Below are experts of layer 2 (counted from 0) of a mixture-of-experts language model. Rows are named up (a neuron's input weights, with its number) and show model dimensions 0-127. Each number is 200 + 20 x the weight over its row's rms, rounded and kept within 0 to 999.
Before each expert's rows: a language model's description of what the expert responds to. This comes from a sample of Wikipedia text that the model never trained on.

# expert 21
It responds to: Prepositions after verbs. Prepositions right after past participles or dates, mainly by, on, at, with, from, as in released by, replaced with.
up0,185,215,195,247,214,209,163,148,189,212,171,212,206,215,210,150,224,194,193,175,203,226,186,204,224,191,222,201,200,224,193,191,239,172,214,200,186,210,237,200,200,232,190,191,203,204,179,219,216,209,184,230,176,190,157,208,209,207,199,208,199,198,220,200,209,211,202,201,217,158,215,176,201,203,195,231,193,161,207,193,182,187,188,214,251,171,224,234,236,219,183,187,208,216,210,195,200,222,186,189,169,195,229,207,180,177,181,201,211,183,189,185,168,153,185,216,223,193,209,179,186,188,202,190,173,203,198,198
up1,210,229,174,192,213,190,202,199,180,169,182,195,201,207,221,198,226,202,195,195,189,204,208,182,242,201,247,214,200,182,186,176,220,222,215,200,179,199,192,204,193,217,214,176,210,171,194,220,254,246,224,188,203,199,158,200,233,185,168,188,224,197,193,184,209,195,202,205,212,191,169,179,185,161,219,192,213,171,210,201,192,228,199,212,194,211,233,216,228,202,186,176,224,213,187,214,211,224,229,187,207,209,213,204,212,178,247,174,217,199,233,188,189,209,216,166,187,148,165,204,190,201,219,183,182,185,169,209
up2,185,165,224,199,175,171,168,212,180,200,213,202,214,185,224,179,177,142,198,162,195,228,244,214,184,184,196,225,205,191,201,192,237,201,229,181,200,216,193,194,195,243,190,228,221,206,201,194,210,233,172,226,186,210,185,212,212,209,204,206,248,175,194,203,186,186,162,215,220,199,206,205,197,218,201,216,187,201,194,161,173,204,188,211,196,215,218,216,214,191,204,178,197,196,239,196,225,203,167,184,197,201,232,177,238,214,213,188,234,170,187,213,193,222,185,193,240,190,170,185,191,168,210,199,208,213,198,194
up3,193,201,197,215,210,201,205,225,210,243,179,212,206,207,230,207,184,218,223,176,203,198,220,183,202,204,192,209,213,212,223,196,214,187,223,200,183,234,193,207,193,185,207,192,177,183,213,219,187,199,195,178,203,181,171,171,166,199,231,195,220,194,236,167,211,192,145,219,187,201,188,220,205,179,153,186,176,195,165,194,218,192,197,200,206,182,173,230,208,214,195,155,186,199,211,203,217,204,225,219,196,216,256,216,162,179,159,212,208,194,196,195,212,188,197,230,201,238,205,191,221,229,198,159,180,186,242,182
up4,162,199,189,206,214,238,199,196,159,214,213,210,215,208,179,177,227,187,192,168,155,180,199,229,200,179,195,188,206,216,191,192,188,224,230,231,180,206,207,192,186,227,171,182,243,178,179,239,168,210,183,203,206,173,181,202,174,219,203,166,205,217,197,226,190,182,201,206,182,215,222,174,237,212,178,190,216,223,208,237,204,197,210,244,245,187,188,174,179,165,218,173,196,195,203,167,215,199,179,192,167,197,208,223,185,204,211,182,188,207,207,207,188,213,205,210,216,186,181,200,208,165,202,177,219,223,208,185
up5,192,226,199,207,201,208,217,198,210,198,203,254,193,210,212,197,150,203,188,220,205,171,204,230,206,179,226,211,210,171,182,227,211,200,208,229,246,170,210,233,198,229,174,214,206,183,211,178,187,185,200,161,205,208,229,186,197,191,223,170,185,201,213,217,200,222,183,200,229,179,196,176,201,222,196,169,194,210,219,218,237,186,226,228,197,164,172,178,193,195,202,166,189,177,168,206,181,219,214,183,183,194,220,189,220,187,225,218,168,181,225,215,177,211,198,201,208,210,177,194,197,194,235,229,222,241,178,187
up6,168,185,231,225,212,174,180,224,204,185,199,229,210,205,210,235,203,195,210,173,180,208,219,191,172,167,204,188,210,173,218,181,201,192,189,176,172,225,160,208,205,193,198,186,184,207,221,215,219,203,210,189,184,178,143,205,207,196,200,195,183,206,209,191,221,241,171,224,183,218,215,185,207,192,234,198,203,229,180,209,216,176,211,210,245,216,171,194,246,210,206,207,170,214,194,164,203,182,201,195,219,172,223,197,201,177,184,180,203,189,197,199,189,191,172,195,211,257,198,159,230,230,212,186,176,192,194,201
up7,193,224,253,184,192,177,260,189,216,197,167,230,195,195,180,233,230,187,158,198,198,209,214,211,209,232,194,225,221,211,220,230,210,207,217,179,189,189,250,204,159,190,200,218,195,156,214,224,197,177,195,206,170,189,186,199,189,238,185,174,218,192,228,194,203,215,199,204,174,193,196,200,206,204,191,179,188,181,203,208,210,231,187,225,192,236,179,219,213,200,180,189,186,226,211,223,209,178,205,207,214,172,182,214,184,238,206,187,208,176,222,193,205,196,184,172,202,212,189,215,203,192,244,203,205,209,231,215

# expert 9
It responds to: Word-initial consonant pieces. Word-starting pieces like f, v, b, fl, bl, Bl, plus all/All, both, High, United, often after the or of.
up0,205,204,191,167,185,177,244,183,214,200,247,258,194,214,181,190,206,194,164,206,225,177,209,204,222,193,213,180,186,185,194,196,176,174,206,175,216,175,195,176,167,217,210,204,185,192,198,201,217,188,189,185,228,179,218,163,177,164,203,224,218,186,185,186,205,195,214,188,203,217,196,181,176,159,188,140,198,205,226,203,202,208,201,174,235,217,232,201,179,248,214,179,217,192,215,196,205,228,200,188,212,224,204,199,188,205,181,184,200,200,208,220,196,176,204,179,177,170,217,204,192,187,219,245,207,180,202,213
up1,164,217,199,224,190,173,224,216,223,177,203,244,185,168,191,174,203,169,220,213,176,186,184,175,211,188,188,212,196,191,219,205,200,216,171,229,199,164,214,169,183,193,184,203,191,203,227,185,169,184,214,213,219,210,169,217,202,190,168,231,208,213,179,203,210,193,211,181,230,152,220,223,183,215,179,212,209,185,224,223,203,196,232,223,231,195,207,218,177,170,208,196,226,203,226,204,186,174,207,180,192,225,201,214,188,192,213,204,193,177,193,206,193,166,148,191,193,169,235,196,218,219,197,179,234,210,193,171
up2,176,209,224,239,220,218,162,217,225,177,208,210,175,212,211,163,179,217,240,183,188,240,210,214,202,197,213,211,219,179,199,220,187,179,210,204,208,152,228,174,174,223,199,209,192,192,209,172,187,201,183,203,180,202,225,215,209,178,194,224,208,194,210,219,191,235,177,186,204,185,155,187,200,220,204,204,149,183,207,192,181,176,226,247,227,219,168,191,200,174,163,200,204,195,202,237,184,190,191,230,188,196,180,192,182,212,192,178,216,203,187,192,188,187,179,193,214,228,199,199,212,197,203,224,180,236,211,230
up3,196,220,251,172,178,178,204,218,246,201,231,213,164,211,204,203,204,219,186,206,211,225,226,185,200,218,225,209,226,221,202,173,189,234,178,217,196,227,196,189,189,222,218,242,200,211,211,194,229,181,221,206,208,192,195,181,218,200,237,219,205,168,175,191,215,228,207,176,204,219,170,168,196,173,181,184,198,208,204,204,189,211,185,226,219,183,191,228,181,233,185,185,198,180,210,235,214,195,187,213,228,217,222,202,209,198,191,192,223,188,206,208,227,190,235,193,188,218,164,207,186,212,222,209,226,149,230,173
up4,212,188,242,251,208,178,183,211,191,212,199,181,220,197,193,218,208,173,228,214,200,187,209,218,178,195,219,201,211,213,173,217,175,186,183,210,197,222,179,192,191,216,182,206,212,146,199,205,229,172,211,223,204,167,192,236,203,182,201,213,180,177,200,185,223,188,216,221,191,181,175,232,183,183,228,188,117,202,235,231,208,217,189,235,196,235,187,200,182,201,182,210,189,182,201,198,214,182,185,205,192,186,183,199,196,207,189,189,186,199,216,196,188,216,222,183,233,191,196,211,189,174,215,152,230,199,202,196
up5,190,190,191,192,225,201,180,230,205,202,198,198,222,213,226,198,195,229,187,220,169,171,206,192,241,151,171,211,212,162,166,202,197,209,213,193,221,190,202,204,196,186,191,181,218,188,207,178,181,195,238,186,209,160,232,213,201,184,187,243,208,180,218,175,195,205,194,202,234,180,201,204,226,197,208,162,195,206,193,205,185,202,196,223,193,181,198,183,208,165,169,190,162,185,204,196,222,206,194,216,204,228,236,180,194,250,140,193,176,167,216,179,181,190,203,176,199,201,190,222,226,220,198,190,227,183,187,200
up6,191,232,220,191,185,202,232,216,225,196,207,226,192,174,221,215,157,228,176,177,172,198,190,207,203,183,204,220,229,191,237,227,210,203,205,193,235,214,222,209,196,204,219,211,201,159,205,189,217,182,164,248,202,195,216,238,195,180,195,233,216,180,216,206,213,213,198,193,186,192,195,211,205,179,223,185,188,171,202,173,192,227,207,237,201,196,195,203,236,213,201,160,205,191,239,213,217,192,214,144,169,187,217,200,175,184,209,200,195,203,196,168,216,188,194,167,195,190,172,208,200,194,216,199,243,177,226,197
up7,208,209,175,191,222,191,236,235,216,198,146,218,186,227,161,220,184,167,162,186,229,166,185,218,230,207,205,188,196,186,184,215,176,185,201,189,227,204,208,186,196,181,226,219,200,211,198,219,180,197,172,208,191,211,200,211,200,179,199,232,198,195,228,198,198,255,210,207,182,212,191,206,158,177,215,198,197,190,221,222,204,161,207,213,146,222,214,226,182,192,167,162,196,193,193,217,196,195,190,216,193,219,194,197,182,214,210,197,189,183,226,199,197,195,143,168,209,193,198,204,197,192,197,237,183,196,183,192

# expert 10
It responds to: Table cell separators. The pipe separator in wiki tables, mostly right after a person's name or title cell, e.g. Mike Weaver | TKO, Preceded by … | Military Secretary.
up1,211,220,192,198,195,245,220,229,187,186,199,203,220,206,177,237,167,208,212,218,199,193,174,171,179,201,205,205,206,196,199,212,199,167,188,226,219,207,172,201,188,189,160,194,212,183,187,232,221,189,224,215,187,210,198,232,222,234,154,183,185,191,178,222,192,216,228,222,193,170,185,189,186,231,216,166,173,223,154,207,217,234,198,218,208,218,209,225,211,199,223,170,157,183,174,185,252,204,202,197,210,183,197,188,206,199,212,183,190,190,184,210,198,200,184,195,225,191,182,172,228,176,182,227,203,178,201,224
up2,181,205,197,216,222,217,181,170,182,192,201,213,172,195,221,259,209,220,211,211,225,182,222,195,227,184,215,196,192,248,205,198,205,188,196,225,210,184,196,169,201,179,211,229,222,191,213,225,190,212,191,215,215,180,211,226,201,203,197,210,201,183,211,199,230,170,202,168,193,193,176,215,218,223,212,192,185,195,202,226,189,210,195,194,215,217,188,192,214,210,194,191,183,185,173,206,148,254,153,180,214,194,181,196,199,228,174,211,220,231,200,196,209,187,174,209,172,232,209,160,237,193,223,170,207,246,203,215
up3,194,188,200,190,224,233,195,218,221,200,176,226,181,182,232,234,214,169,189,204,206,226,209,200,185,235,189,150,225,195,186,226,160,171,251,204,186,170,204,212,206,226,215,225,193,195,171,185,179,210,199,216,197,214,199,195,183,193,256,241,190,189,224,187,186,174,211,233,202,177,204,206,212,190,201,208,196,196,180,174,222,200,215,214,170,193,206,214,222,215,231,191,179,193,186,179,216,174,224,193,171,205,189,191,179,195,216,196,197,184,219,205,231,186,163,193,222,189,205,167,226,223,218,189,202,169,212,180
up4,219,206,211,265,197,208,184,199,196,169,184,199,203,195,177,217,220,196,206,188,212,205,222,240,171,203,196,209,214,211,160,221,174,198,212,193,198,177,169,214,171,201,220,244,199,175,212,241,219,186,203,222,178,211,198,213,202,193,225,232,195,206,218,209,201,191,187,209,209,233,207,185,225,234,245,198,185,199,181,212,188,252,194,195,230,218,194,195,200,166,217,211,202,214,191,208,242,171,182,186,217,208,205,208,193,149,176,204,210,218,189,180,213,169,186,194,188,206,173,184,224,189,193,213,203,211,238,223
up5,172,188,224,224,189,207,193,218,227,217,222,191,195,199,223,206,217,198,193,183,214,222,238,168,198,185,187,192,216,175,165,204,217,188,188,185,229,159,217,170,217,200,227,168,209,156,219,199,225,182,220,217,205,212,199,201,174,164,202,228,193,208,215,199,222,207,182,197,219,211,214,178,213,205,229,213,170,176,209,211,201,185,170,239,189,226,230,207,163,210,168,225,197,196,185,198,179,193,174,195,210,191,176,168,176,163,229,187,160,182,188,207,215,189,173,200,228,230,197,182,179,198,202,179,203,182,181,169
up6,174,201,195,205,192,217,199,199,199,183,208,195,192,224,173,209,259,197,179,209,241,189,241,182,215,209,162,176,182,214,194,183,217,197,229,161,181,168,215,167,239,230,196,200,241,152,169,206,190,173,215,215,203,219,194,179,171,210,181,209,218,203,207,195,198,187,230,221,229,203,189,206,247,212,190,211,211,199,194,227,205,188,188,194,202,204,239,180,241,214,212,208,180,223,201,198,212,175,222,217,217,202,190,215,185,197,199,193,205,191,212,195,201,180,171,191,205,187,219,183,189,196,196,159,225,171,231,190
up7,186,207,202,214,191,207,208,187,214,199,196,222,219,212,215,206,188,232,169,206,190,155,200,208,194,190,244,236,255,198,181,208,195,169,220,198,195,200,194,197,198,205,164,207,174,193,193,211,187,223,183,205,174,175,179,194,180,222,183,184,213,205,183,203,204,204,245,236,202,186,205,242,217,228,225,199,184,205,175,197,216,203,200,176,174,222,196,233,196,193,168,184,205,198,196,207,182,208,174,178,186,203,209,221,242,180,184,191,191,183,153,176,189,187,226,200,187,200,174,162,200,187,205,250,205,198,185,253
up8,216,195,209,200,244,197,190,196,200,220,210,193,191,207,205,173,208,213,215,214,190,199,141,236,226,201,226,216,222,152,199,174,196,211,156,190,192,190,195,205,208,182,193,231,195,213,242,181,168,183,220,204,192,191,185,210,233,200,202,200,213,193,199,198,184,170,217,222,221,190,179,196,190,200,239,215,198,178,190,217,153,186,197,214,218,203,206,238,183,194,200,213,197,194,179,211,226,218,209,179,205,180,176,208,199,157,214,184,177,172,229,199,199,200,187,186,148,192,181,203,247,238,221,199,165,196,194,210

# expert 25
It responds to: Space before numbers. Lone space tokens standing right before a number, in tables, dates, measurements and score lists, e.g. in 1937, 6 ft 9.
up1,187,213,150,194,207,210,164,203,184,176,180,191,169,199,204,207,218,175,199,215,205,232,247,262,197,177,201,213,226,207,205,193,199,229,178,170,192,220,177,171,234,200,210,202,201,190,175,174,187,209,185,200,207,143,200,196,191,186,186,216,196,203,216,197,236,184,220,202,208,211,189,179,209,230,215,183,179,183,217,219,157,196,222,181,218,218,199,207,234,204,210,211,182,193,179,198,225,205,194,211,184,167,175,214,195,196,170,178,218,230,214,177,216,213,200,204,178,222,162,197,210,216,190,174,205,201,202,163
up2,189,188,238,231,193,204,172,205,184,209,183,205,203,163,175,204,227,213,179,187,179,215,198,222,239,185,178,213,186,208,177,246,161,201,184,203,173,209,207,187,180,185,196,212,196,171,213,187,236,174,185,211,218,164,208,191,204,238,203,184,191,219,201,207,197,196,204,190,212,193,179,177,247,184,242,176,164,200,211,175,180,223,206,216,205,215,202,169,177,189,207,157,185,233,204,223,194,233,201,218,204,187,201,185,197,157,220,201,191,216,192,181,210,188,162,191,186,205,228,182,191,214,205,192,243,219,213,187
up3,198,196,191,223,241,243,200,190,174,194,212,194,210,221,171,179,199,230,212,213,197,191,230,193,228,180,191,175,234,201,174,208,211,198,198,223,166,191,195,194,188,169,202,218,205,205,229,208,209,220,179,196,169,171,179,166,238,222,209,201,217,172,185,224,181,177,185,179,223,261,216,210,220,181,235,174,186,189,187,226,201,205,231,201,189,188,181,241,207,219,174,193,183,202,198,210,203,215,241,180,215,199,164,202,188,186,231,187,192,191,223,214,174,193,200,219,214,225,182,215,193,193,210,203,215,158,198,203
up4,190,216,182,236,180,188,246,222,186,237,208,196,167,205,207,186,206,219,196,224,220,189,214,164,182,192,172,198,221,192,212,222,163,203,185,231,232,204,177,151,201,224,218,201,176,219,189,198,187,210,194,231,184,164,226,191,184,217,184,175,213,213,208,208,203,213,176,229,173,218,208,203,159,212,195,180,207,188,195,194,221,202,225,192,198,197,204,177,181,221,184,194,230,188,194,206,193,179,177,237,189,194,167,201,236,205,170,212,209,221,188,217,193,186,215,167,174,171,231,192,220,172,187,208,241,189,210,215
up5,209,202,230,168,188,213,212,221,142,199,223,209,194,198,188,189,197,171,225,208,208,179,184,201,197,207,201,213,166,211,209,162,216,197,255,196,202,198,181,158,172,204,239,186,198,202,188,237,210,198,202,178,172,220,215,231,247,199,174,202,216,181,199,187,214,164,196,183,164,208,189,189,214,219,216,243,197,172,164,219,222,187,216,206,174,198,218,207,206,226,183,201,247,216,211,202,197,207,211,200,197,206,204,196,223,198,178,183,194,209,214,207,209,172,186,214,171,201,221,171,216,198,240,199,203,204,219,173
up6,192,197,207,189,188,205,192,206,147,183,184,250,204,223,222,178,166,180,240,160,178,206,179,233,168,207,207,217,192,207,211,167,179,183,212,204,201,209,205,179,210,217,191,219,203,170,212,168,230,206,228,189,212,199,188,218,226,234,222,186,200,168,227,192,211,199,242,182,203,170,196,190,194,217,212,224,202,177,218,211,209,169,207,176,195,200,204,211,203,176,197,183,187,196,208,195,201,198,169,172,158,196,192,202,202,212,197,201,183,178,233,214,187,227,189,190,182,208,225,209,190,213,187,178,229,226,142,221
up7,177,227,242,220,227,192,164,216,198,223,154,197,203,209,211,202,200,176,188,192,229,199,210,201,193,183,203,208,195,185,179,202,205,167,190,200,184,178,242,178,172,221,192,229,218,224,184,265,216,196,199,198,192,237,183,195,181,227,173,164,192,202,235,155,192,190,209,199,215,190,193,205,190,200,201,180,206,175,192,227,186,221,156,207,182,192,223,196,192,212,210,200,172,180,213,209,220,184,208,161,152,187,225,163,183,193,185,210,217,215,185,218,181,210,207,196,202,201,194,192,170,209,207,208,233,198,193,185
up8,201,216,221,249,215,227,171,207,196,209,201,223,189,196,207,231,194,187,183,197,194,186,216,199,193,178,212,159,253,200,172,183,176,193,156,232,214,220,204,164,212,180,217,201,203,182,198,210,189,208,189,185,198,181,194,162,212,208,146,200,168,204,168,179,195,195,217,207,181,217,203,227,163,247,221,191,204,184,199,233,213,227,174,216,178,196,182,200,215,184,194,218,186,194,205,200,197,218,189,187,193,172,175,159,210,207,185,215,185,200,220,181,198,202,233,222,182,210,186,210,207,175,220,178,194,217,245,199

# expert 44
It responds to: The preposition of. Mostly the preposition of after a noun (branch of, top of, numbers of), plus for, from, among and adjective endings -ous, -ical, -able.
up0,212,214,202,194,237,223,184,178,213,171,219,219,212,193,206,220,173,219,208,214,174,184,178,196,238,176,175,212,205,161,209,185,182,237,162,198,212,182,259,184,190,202,192,208,194,195,177,190,206,218,217,212,194,213,211,194,211,171,152,197,209,192,228,222,202,188,217,211,212,228,202,192,202,191,200,201,167,213,208,186,209,203,209,200,220,218,162,216,223,221,168,228,181,195,172,189,210,192,174,233,198,184,184,208,207,215,192,192,229,213,238,173,235,183,200,211,202,198,164,180,211,204,215,160,218,237,218,168
up1,222,172,205,205,205,166,163,212,178,211,204,197,172,189,196,183,197,196,210,201,203,200,218,194,170,182,173,193,232,217,174,204,208,185,230,156,207,182,184,149,191,192,154,188,210,188,180,194,208,179,223,192,213,197,200,196,222,212,187,223,178,222,213,207,237,198,174,181,205,150,163,196,208,199,193,189,180,186,213,182,207,197,221,210,196,217,219,213,190,181,203,235,192,232,193,210,215,181,191,216,232,180,208,230,211,188,234,213,217,201,253,197,207,190,178,245,192,203,192,200,236,218,217,223,204,232,167,193
up2,188,188,267,179,165,166,202,198,228,174,173,196,194,220,217,201,194,197,222,208,202,188,162,192,179,183,171,216,196,205,196,206,232,192,201,221,212,211,204,198,178,205,215,184,179,202,211,181,208,147,179,199,209,219,239,215,169,196,192,211,207,192,212,192,213,218,174,204,228,198,184,201,205,185,213,192,198,182,142,220,193,205,177,207,162,203,169,200,215,181,205,192,194,212,221,186,192,198,214,187,219,216,201,183,204,235,198,240,181,166,231,226,199,219,182,203,223,226,208,210,231,187,241,171,179,212,223,184
up3,190,188,227,225,170,208,229,163,181,198,190,184,203,210,179,174,210,196,249,211,208,195,200,217,224,191,208,212,238,210,150,192,228,167,207,218,189,196,223,192,172,191,206,194,213,182,234,181,205,164,208,229,190,219,224,190,183,151,195,225,227,176,196,197,194,231,203,187,219,208,208,196,188,182,193,193,197,219,187,191,191,246,182,213,182,228,200,221,189,201,183,184,220,214,213,241,185,170,166,186,191,181,183,200,174,244,193,190,230,189,187,178,193,222,181,199,188,195,172,181,223,194,201,177,231,220,207,196
up4,197,200,208,199,151,219,209,195,188,186,222,214,188,216,165,199,233,203,180,196,185,209,251,198,223,205,183,217,218,229,161,159,184,192,209,182,199,178,223,207,174,241,178,198,203,197,234,201,223,193,188,217,168,192,205,216,179,182,176,180,223,201,207,193,210,157,200,230,167,168,184,185,167,224,203,224,202,211,222,193,204,199,178,202,210,227,197,230,208,200,182,182,219,214,226,190,184,204,161,238,197,152,202,211,185,194,192,202,177,180,178,204,180,222,210,177,173,198,175,192,208,181,201,170,204,214,196,222
up5,220,174,168,206,193,207,212,222,130,198,231,217,181,219,174,210,231,188,211,233,196,200,232,185,186,214,172,212,188,229,208,196,221,243,153,175,201,194,208,198,216,186,194,227,196,203,206,184,213,176,228,230,206,216,157,218,222,189,208,194,191,199,211,189,161,227,200,247,200,215,194,184,201,198,244,195,201,206,224,223,226,202,226,180,211,200,175,216,196,196,225,173,234,189,220,205,205,200,162,205,185,194,190,206,228,218,218,209,207,215,198,199,178,202,192,183,192,216,206,212,198,225,209,193,217,204,216,242
up6,182,223,205,197,193,228,192,245,226,211,216,204,214,207,195,194,193,233,200,191,181,169,211,185,215,204,180,171,209,198,232,221,218,213,176,199,210,195,229,205,207,199,200,233,213,197,185,229,174,199,192,220,204,205,254,198,216,185,239,201,186,221,213,201,184,243,215,188,184,170,229,161,206,244,179,212,209,215,171,199,201,182,212,189,222,197,233,212,218,218,181,203,223,216,189,209,152,192,206,196,213,160,232,188,180,215,185,175,199,191,197,209,213,206,194,176,228,168,182,176,218,190,202,246,206,213,188,236
up7,207,218,206,194,194,196,180,209,198,198,218,206,191,248,223,175,182,183,217,238,211,191,233,216,198,178,184,223,200,206,171,200,209,201,185,151,195,174,193,224,198,219,209,174,208,247,240,224,202,167,209,214,189,192,190,165,212,200,209,178,242,200,193,217,206,246,195,221,181,184,228,216,174,216,204,189,185,219,183,214,209,202,180,178,185,194,220,179,188,222,227,173,193,212,228,241,205,167,200,226,201,190,202,214,176,187,203,196,211,192,215,221,188,192,239,186,158,163,203,169,189,195,188,184,210,170,182,198

# expert 31
It responds to: Infinitive to and modals. The word to after verbs or "first woman" phrases, plus modals would, could, can, and some table pipe separators.
up1,207,244,211,194,163,200,209,198,233,208,228,206,226,218,214,209,174,226,167,198,221,217,147,228,202,203,192,177,195,219,194,204,208,204,188,217,181,160,182,214,192,217,174,192,193,200,210,173,254,201,195,173,231,197,229,201,178,196,196,194,191,206,183,196,167,210,171,192,235,188,208,215,197,205,236,231,159,188,183,244,197,202,199,195,178,206,171,189,208,174,158,172,215,224,183,213,192,189,229,217,195,189,162,222,224,210,196,191,172,179,203,196,232,210,199,176,202,207,229,203,209,188,196,211,206,185,207,185
up2,179,200,228,212,151,217,221,177,223,196,224,169,189,197,202,196,219,238,164,201,196,176,186,190,215,188,161,201,177,214,168,201,183,187,197,177,221,204,200,203,205,208,167,218,191,157,183,182,208,194,177,204,194,201,230,227,215,164,205,212,221,199,253,177,170,208,220,214,199,194,211,173,183,215,180,201,196,223,220,231,209,207,190,205,210,210,220,181,186,203,196,210,195,184,219,176,233,181,177,187,211,217,223,224,214,156,190,209,201,242,190,175,227,182,219,216,193,198,205,202,221,211,232,242,201,191,170,181
up3,205,195,229,202,189,167,196,192,184,179,166,187,218,188,183,217,208,213,187,199,244,180,193,209,160,211,185,188,188,205,210,225,196,204,208,219,209,194,181,192,210,228,210,189,203,206,187,203,185,186,152,175,231,219,199,194,191,207,219,243,200,223,207,222,227,186,164,191,189,179,230,211,178,208,222,213,223,201,204,224,199,213,222,235,227,179,225,205,208,177,173,190,183,172,176,167,166,176,203,211,240,191,211,230,153,231,181,218,203,200,182,182,205,235,213,213,210,153,201,216,215,188,203,182,222,189,212,170
up4,148,190,251,212,213,191,183,228,212,212,250,201,198,207,170,228,192,182,171,192,201,183,218,208,196,196,205,207,217,228,200,195,186,203,216,211,168,221,236,223,217,197,235,221,223,188,200,224,205,157,203,197,178,192,202,178,208,174,169,199,189,207,232,196,225,185,186,182,249,171,220,203,173,167,219,177,167,181,168,218,233,200,179,212,201,237,205,199,186,211,192,209,229,176,214,216,199,175,198,192,195,181,218,220,184,194,160,199,205,206,207,193,206,201,220,177,216,172,206,191,193,182,194,189,208,206,224,181
up5,212,219,175,188,175,179,201,207,178,208,198,247,223,188,186,215,190,201,212,223,172,208,182,185,223,213,216,237,187,221,187,200,190,208,219,202,220,163,163,199,212,198,153,205,223,180,200,215,183,220,168,195,193,173,171,217,208,212,188,204,220,190,201,200,233,200,175,212,203,213,152,173,194,196,234,212,183,188,211,232,191,213,211,195,239,203,211,193,227,194,205,182,250,202,231,229,196,225,200,202,192,203,193,223,188,150,177,216,178,195,192,184,199,166,180,225,230,200,178,175,200,156,213,189,204,199,217,201
up6,189,210,213,153,170,191,235,214,180,234,207,196,187,229,193,203,188,189,211,189,210,182,167,205,233,177,179,208,215,200,198,196,208,210,214,224,196,171,191,181,198,209,178,218,182,140,243,198,220,214,186,180,218,172,221,203,229,201,209,213,196,220,160,220,199,195,238,203,220,210,200,219,184,217,230,210,204,212,201,234,194,178,200,201,180,196,197,143,204,189,188,245,229,203,201,228,235,182,189,220,205,206,168,208,159,184,231,198,205,213,199,205,182,201,217,174,208,191,209,203,181,208,183,189,235,197,217,224
up7,192,193,237,186,183,185,220,215,227,172,188,211,200,212,187,205,189,208,193,207,240,208,173,218,197,192,180,209,212,207,200,203,181,213,230,205,226,184,221,198,142,228,218,236,206,182,220,209,199,148,191,209,191,197,197,216,199,207,244,223,225,166,209,200,230,216,200,200,190,152,178,200,197,158,194,177,174,184,189,216,225,217,239,242,207,221,195,212,177,215,187,166,204,211,208,254,222,216,210,192,199,195,219,213,194,177,180,203,192,186,206,215,192,204,182,199,174,194,177,181,221,186,215,165,207,215,215,216
up8,174,262,249,200,174,177,221,163,190,257,192,205,195,198,202,207,220,209,199,172,193,199,186,173,197,218,198,185,214,193,189,196,193,225,249,180,166,189,193,192,193,188,172,186,196,211,218,199,208,186,199,176,206,189,220,206,201,188,169,189,226,204,206,171,200,178,205,189,198,214,207,175,194,200,219,218,200,216,238,211,198,200,190,185,201,216,222,196,221,219,220,229,192,229,207,205,148,184,202,217,199,170,167,224,215,188,203,220,239,199,172,189,180,224,187,204,211,207,180,166,186,226,191,227,213,195,194,240